Weights of a small mixture-of-experts language model, trained from scratch on English Wikipedia.
Size: 16 layers, vocabulary 16328, 75.4M parameters.
Training: a variant of SOAP for the experts, 356M tokens, 6099 steps.
Below are experts of layer 4 (counted from 0) of a mixture-of-experts language model. Rows are named router (the router's row for the expert), up (a neuron's input weights, with its number), down (a neuron's output weights, with its number) and show model dimensions 0-127. Each number is 128 + 24 x the weight over its row's rms, rounded and kept within 0 to 255.
After each expert's rows: "comes before" lists some tokens at least twice as common just after its tokens as in all text; "comes after" lists some tokens at least twice as common just before its tokens as in all text. This comes from a sample of Wikipedia text that the model never trained on. Tokens count by the router's weight.

# expert 55
router [111 120 133 132 121 151 133 120 162 146 134 172 142 153 113 115 131 145 134 150  92 109 115 174 133 111 138 143 125 177 134  92 110 131 151 155 120 138 131 161  86 100 101 127 105  91  88 114 143 108 176 118 136 113 103  96 127 151 119 139  85 153 134 155 155 170 150  99 141  95  95 137 106 106  98 149 113 163  79 119  84 119 124 147 152 130 139 100 123 143 141 130 159  81 118 108 147  96  94 169 127 127 142 140 131 157 132 150 119 129 146 100 139  76 148 118  86 108 136 156 128 131 110 116 112 146 118 148]
up0 [113 103 146 117 109 126 158 100 116  88 144 139 154 119 112 107 163 145 138 107 120  92 135  82  76 165 114 143 103 124 131 116 149 163 116 113 125 125 142 140 124 148  78 125 133 120 108 127  93 141 141  87 101  96 117  82 156 109 157  90 129 118 146 134 131 100 123 174 124 151 125 132  84 151 141  90 157 120 134 133 140 151 149 123 107 129 143 140  63 151 163 105 150 100 153  95 128 101 146 167 139 107  86  89 136 137 142 137 129 135 127 125 135 132 124 141 131 143  92 121 105 166 168 126 150 115 123 132]
down0 [128 115 147 175 124 176  90 109 124 130 115 128 144 195 101 133 103 127 149 132 126 138 149 127 124 108 125 149 152 151 131 132 153 173 112 126  93 115 120 145 158  97 121 123 100 129 165 156 112 101 109 165  94 182 150 112 142 142 118  78  88 133 104 140 113  67 156 120 148 141 140 134 122 141 118 142 111 124 150 135 159 156 154 143 114 107 111 129 121 114 133 164 138 139 198 162 126 111 107  78 127  99 195 129 129 145 145 115 132 139 139 104 117  98 115 112 181 118 116 172 144  87 155 137 156 117 132 139]
comes before: " to", " by", " in", " on", " a", "ed"
comes after: " which", " that", " is", ",", " It", " it"

# expert 0
router [114 145 153  93 156 122 118  71 147 124 117 123 130 121 115 117 126 141 141 132 132 111 107 128 137 115 145 149 120 128 114  87 113 132 133 132 119 139 147 153 130 128 101 127 104  90  87 153 110 130 171 107 125 121 123 137  99 169 110 154  82 107 131 127 137 149 130 115 143 115 108 141 112 119  89 155 107 150  87  98  90 110 128 126 154 147  94 118 160 128 102 147 136 100 126 131 152  70 138 157 120  97 155 125  97 144 134 151 110 124  87  96 124 102 137 100  77 115 141 203 170 130 139 139 176 113 109 137]
up0 [139 157 146 110  95 124 139 182 147 101 149 164 128 152 150  86 154 106  75 163 113  92  97 116 105 119 158 110  95 141  92 148 118 125 121 145 138 127 121 126 116 152 138 162 122 102 120  91 132 144  94 123 138 110 103 105 109 109  93 108 120 147 136 111 125 151 142 164 127 107 154 129 123 123  90 141 101 159 138  98 147 150 159 153  87 141 122 130 131 111 174 148 129 126 120  73 148 153 161 157 109 133 139 156 136 130 107 161 136 150  44 127 143 126 150 127 129 140 158 143 104 142 105 112 138 110 106 137]
down0 [113 130 137 118 168 169 141 133 102 124 110 124 143 127 142  99 157 114 179 127 109 129 110 126 128 139 113 110 125 102 161  82 114  95 152 159 123 115 169  80 151 127 130 124 123 162 149  92 149 150 141 148 112 143 149 183 136 120 135 167 160 133 115 149 119 108 128  83 126 144 115 142 176 161 149 143 143 134 145 154 129 128 116 159 168 106 130 145  99 108  89 142 142 121 110 129  92 130  87 130 137 121 101 138 138 107 163 121 166 139 169 125 106 100  95 138 122 139  69 128 120  96 153 142 126 148 135 192]
comes before: " a", " to", " the", " been", " was", " not"
comes after: " he", " He", " who", " has", " they", " had"

# expert 35
router [120  91 120 134 127 125 109 103 124 140  89  92 147  86 129 138 127 153 156 107  99  67 124 121 163 131 115 167 108 120 104 116 130 137  80 159 135 139 136 126 126  96  93 150 110 110 129 113 118 114 161  66  80  97 105 127 122 115  98 115  91 160 124 104 146 162 145 127 151 125 128 124 102 122 116 151 112 131  83  90 150 131 131 160 173  88 106 126 142 122 122 130 118 137 120 128 138 134 155 147 116 144 158  98 127 127 126 113 126 121 115  77 155 138 108 119  87 116 145 145 162 109 158 139 121  96 145 135]
up0 [119  88 118 135  88 105 133 133  99 114 135 134 167 116 112 128 142 119 139  94 152 144 133 150  80 129 131 109 122 144 133 167 162 159 109 114 151 112 138 100 151 123 117 137 116 143  97 132 180 135 135  92 132 127 143 147  98 139 130 125  96 115 154 154  99 137 195 155 131 161  75 136  81 112  96  99 174 117 119 129 155 114 155 158 151 129 128 103 129 145  83 121 202 163 174 113 112  91 166 139 104 110 156 122 146 166 131 111 177 103 124 144 152 141 129 167  99 107 140 102 130 117 147 120 162 130 122 128]
down0 [162 112 186  95 126 131  97  98  94 130 150 159 114  94 130 139 153 147 164  71 167 133 136 131 125 105 152 148 140  82 100  96 164 183  79 138 117  99 132 139 116 121 111 128 142 135 113 151 133 141 117 140 123 125 127 139 139 158 101 108 127 124 158 129 168 130 120 111 109 131 151 132 156 100 141  76  94 158 115 156 128 146  85 132 115 135 154 120 107 129  61  99 109 102 112 138 115 113 137 147 118 109 135 131 102 146 127 127 113 132 129 122 140 122 106 148 163  86 151 135 135 150 145 121 142 143 146 116]
comes before: "–", "2", "1", ":", "3", "5"
comes after: " ", ",", " (", "–", " #", "^{("

# expert 25
router [115  68 136 105 134 131 117  78 145 113 107 111 173 145  66 105 144 129 149 108  85  62 148 141 130  93 134 154 132 155 134  86 128 148 122 119 144 173 128 133 120 116 104 165  99 108 113  97 107 126 118 118 136 141 114 125 116 116 116 121 103 125  89 116 106  93 140 144 140 116 100 122 118 118 119 121 141 126 132  85 135  85 149 138 151 130 117 102 156 131 153 159 148  97 105 148 159 129 127 141 130 165 147  94 125 182 130 140 111 106 111  98 151 126 154  77  77 127 143 159 146 151 117 137 129 134 156 182]
up0 [107 110 130 151 134  87 130 103 153 114 186  85 134 122 157 165 120 148 164 110 153 144 151 143 119 119 111 119 100 126 121 109 131 114 125 135 138 158 138  97 140 128  47  98 105 139  82 130 123  93 129 152 121 155  83 160 112 133 131 119 165 146 104 106 171 163 119 138 151 124  78 122 123 115 205 148 120 156 112 105  79 147 132 140 119 171 124 148 134 125 143 121 154 140 123 122 121 154 174 146 125 134 124 128 120 155 150 100 115 133 129 100 137 153  94  96 156 188 129 142 130 127 103 134 113 127 115 121]
down0 [106  90 132 121 119 132 155 139  86 145 159 110 116 126 157  98 147 109 128 122  94 128  92 153 150 133 175 148 147 121 146 145 132 163 134 144 112 138 134 147 139  87 113 143 160 117 124 125 165 139 138 142  87 127 138 136 145 138 137  88  92 103 113 214 101 151 141  77 121 142 130 127 149 133 116 160 171 175 104 116 151 171 127 131 149 119 125 182 120 143 148 115 164 132 171  93  95 124 105 112 120 131 150 131 119 137 145 152 123 139 130 121  86 143 117 134 150 118 137 133 127 127 117 143 113 124 143  97]
comes before: "==", "==\n", "===", "The", "In", " |"
comes after: "==", ".\n\n", "===", " |\n\n", " |", "\n\n"

# expert 38
router [123 101 134 137 132 127 140  95 109  78  90 123 128 164  96 102  97 113 151 114 100 100 136 145 153 120 130 166 141 128 139 130 135 125 125 140 158 113 144 139 130 127 104  91  91  98 113 151 121 117 195 124 119 115 109 105 110 160 152 150  84 101 102 140 138 121 154 120 138 122 106 137 135 136 142 150 120  73 165 108 146  73 149 140 140 167 106 117 184 123 149 145 149 143  90 156 140 143 107 165  71 137 147 134 158 145 120 147 143 153 152 121 118 167 143 115 103  85 138 154 131 121 130 122 150 108 104 140]
up0 [139 124 125 135 105 104 146 140 123 136 115 121 101 145 115 127  84 108  97  58 109  96 111 102 101 141 130  89  70 115 129 117 133 150 157 141 120 138 168 107 133  92 142 141  89 102 117 109 125  85 148 135 138  94 140  84 123 149 115  64 114 139 152  96 106 140 131  91 112 165 120 138 190 157 108 153 103 148 147  86 129 132 137  80 141  88 146  98 154 154 119 130 163 129 151  99 132  87 116 136 120 130 115 147  90 142 155 112 147 136 158 129 139 130 151 140 142  90 121 116 103 149 157 145 138 110 162 120]
down0 [149 106 120 113 107 113 138 111 122 117 137 150 130 135 167 123 165 122 125 164  97 133 130 150 112 147 136 145 112  95 129  73 167 152 108 151 125 100 140 140 123 165 107 131 158 118 172 148 136 119 149  62 140 139 116 177  88 122 113 143  94 116 154 160 112 126 150 119  98 162 129  91  87 114 121 134 163 108 151 127 123 138 120 117 120  98 150 138 135 114 121 164 148 142 175 125 128 152 123 171 141 122 155 115 103 148 126 128 114 167 169  94 130 153 110 148 104 131 143 104 101  87 107 116 144 166  79 156]
comes before: " ", " —", " —;", " –;", " \"", " −"
comes after: "0", " ", "1", "3", " —", "2"

# expert 33
router [109 130 134 138  94 120  82 132 171  50 133 102 137 147 119 153 105 152 147 106 105 110 119  97 142 134 124 165  93 119 106 112 110 112 103 140 122 101 112 132 125 104 125 131 154  30 153 114 131 116 107  90 129 106  80 121 110 124 140 131  85 137 121 123 159 124 136 163 142 145 105 119 125 111 109 151 127 149 124 104 105  88 112 148 155  99 103 125 138 120 145 136 106 153  96 144 106 132 154 128 127 177 122 105 132 159 104 133  89 109 121  99  92 125 109 119  80 113  95 177 150 132 146 129 102 102 144 174]
up0 [147 131 132 130 111 133 145  73 131 139  91 130 138 156 133  95 131 133 144 143 154 153 124  78 134 112 111 181 139  85 131 147 139  75 135 152 138 106 130 107 126 114 134 138 110  79 112 149 128 117 176 158 115  89 125 127 137 103 124 112 127 145 148 139 113 122  61 150 125 145 102  99 111 152 151 138 113 125 113 111 136 133 144 138 162 103 150  66 112 104 134 138 109  98 136 126 104 126 125 112 128  93 151  96 107 129 115 148 170 127 163 182 125 126 152 144 118 137 102 119 110 152 111 156 106  91 161 107]
down0 [ 84 148 183  98 104 140 114 171 123 146  88 136 113 108 142 135 124 138 113 123 143 115 131 174 103  79 152 110 128 112 140 113 115  80 133 113 132  98 110 129 151 103 134 100 162 140 149 101 122 150 104 125  92 106 133  88 142 101 122 105 136 165 141 163 156 109 149 126 153 144 126 129 135  98  85 182 100  95 131 138 112 114 128 146 110 149 136 148 170 127 156 124 140 136 113 134 122 110  99 131 125 119 151 117 157 142 136 136  97 127 135  75  82 133 102  71 113 135 150 146 124 114 118 142 100 145 154 136]
comes before: " ", " |", "–", "201", ";", "200"
comes after: " |\n", " ", "|", "201", "200", "199"

# expert 60
router [124 118 119 116 112 102 110 118 133 113 112 115 102 133 133 125  90 160 132 148 100 136 143 183 153 135 154 156 115 196 138  97 145 124  99 119 132 139 167 125 119 125 100 150 138 132 148 125 143 113 159 121 118 104 119  84  72 127 108 104  55 131 120 134 104 128 119 141 156  89 113 135  82 115 138 152  94 104 131  96 133 105 160 175 136 129 104 117 170 134 136 138 143 117 125 138 160 123 122 154 107 196 156 104 150 144 150 130  79 158 131 130 133 124 157 106 111 115 138 155 144 116 124 110 124  99 125 132]
up0 [128 136  88 111 126 125 144 118 109 148 143 110 133 144  93 154 136 125 112 106 119  75 151 117 190 128 104 147 134 155 100 132 115 113  78 153 152 132 157 110  78 180 123 130 172 120 119 138 143 118  66  93  98 127 159 142 150 118 117 102 171 163  91  95  70  84 130 127 161 161 152 121 112 108 102 121 109 146  93 122 137 141 123 108 145 127 120 125 162 132 144 147 131 155  97 160 141 160 116 127 155 152 149  90 108 148 116 145 126 186 105 168 108 131 117 140  88 106 135 145 139 106  92 162 140 117 126 129]
down0 [109 143 160 137 139 145 118 134 141  96 176 168 127  58 137 114 128 137 147 105 120 128 112 135 142 131 129 129 142 150 124 142 111  87  95 104 118 126 170  98 149 139  87 105 157 158 163 128 160 117 101 162 124 153 105 135 157 118 156 155  86 102 145 123 150 122 132 141 133  73 126 160 114 154 123 169 117 160 102 147 147 198 146 153  98 147 133 124 107  82 122 144 139 142 110 116 136 147 101 171 145 120 127 164 121 111 132  93 130 104 120 164 101 165  98 121 125 111 131 107 111 108 143 140 102 139 127 140]
comes before: "th", "0", "6", "5", "4", "2"
comes after: " ", " the", " a", " |", "-", " American"

# expert 23
router [ 99 103 119 108 113 129 143  83 118 104 133 146 150 121 122  97 127 136 156 131 115 116 138 168 159 109  83 143 112 146 150 112 119 103  89 156 146 130 125 125 114 107  84 157  91 109 139 138 111  85 148  86 147  89 110 141 120 138  82 174 102 159 145 130 148 144 158 114 153 124  87 179  91 135 113 174 141 128  72 102 154 128 130 168 166 103 102 109 101 110 146 134 153 122  88 152 121 164 169 143 114 115 126 113 163 133 115 149 115 121 132 112 136 157 114 112 121 115 132 131 161 119 130 126 147 113 123 148]
up0 [125 121 133 174  95 109 144 140 103 131 122 149 114  94 115 102 124 126 112 112 119 131 134 134 162 158  92 111 147 130 150 160 133 128 134 161 169 148 134 145  99 186 120 109 177 134 147 156 137 131 128 102 108 134 138 100 130 174 137 143 130 132 147 116 144 122 133 146 106 144 153 111 113 122 136 120 127 130  93 168 118 130 126 113 156 162 139 143 117 104 126 154 123 150 127 139 165 111 179 145  85 162 147 110 127  79 154 125 125 161 101 131 164 118 155 133 114 153 100 132 100 149 101 174 155 129 137 138]
down0 [127 112 144 110 106 162  94  86 113 138 144 160 129 185 116 133 112 107  47 134 120 112 104 110 130 146 125 160 111 108 134  93 121 119 154 126 117 169 113 160 144 139 177 126 130 154  91 100 110 141 130 133 130 114 133 153 163 105  78  98 125 138 100 168 133 160 118  92 161 133 111 126 153 131 140 158  79 128 186 149 151 138 135  82 177 136 132 143 114 127 168 184 126 103 142 123 139 137  98 138 102 129 126 128 179 131 149 160 135 137 148 119 148 183 116 149 168 116 163 114 123 125 145 123 133 127 146 116]
comes before: ".", ",", "–", "°", "th", " August"
comes after: " ", " $", " as", " +", " −", " As"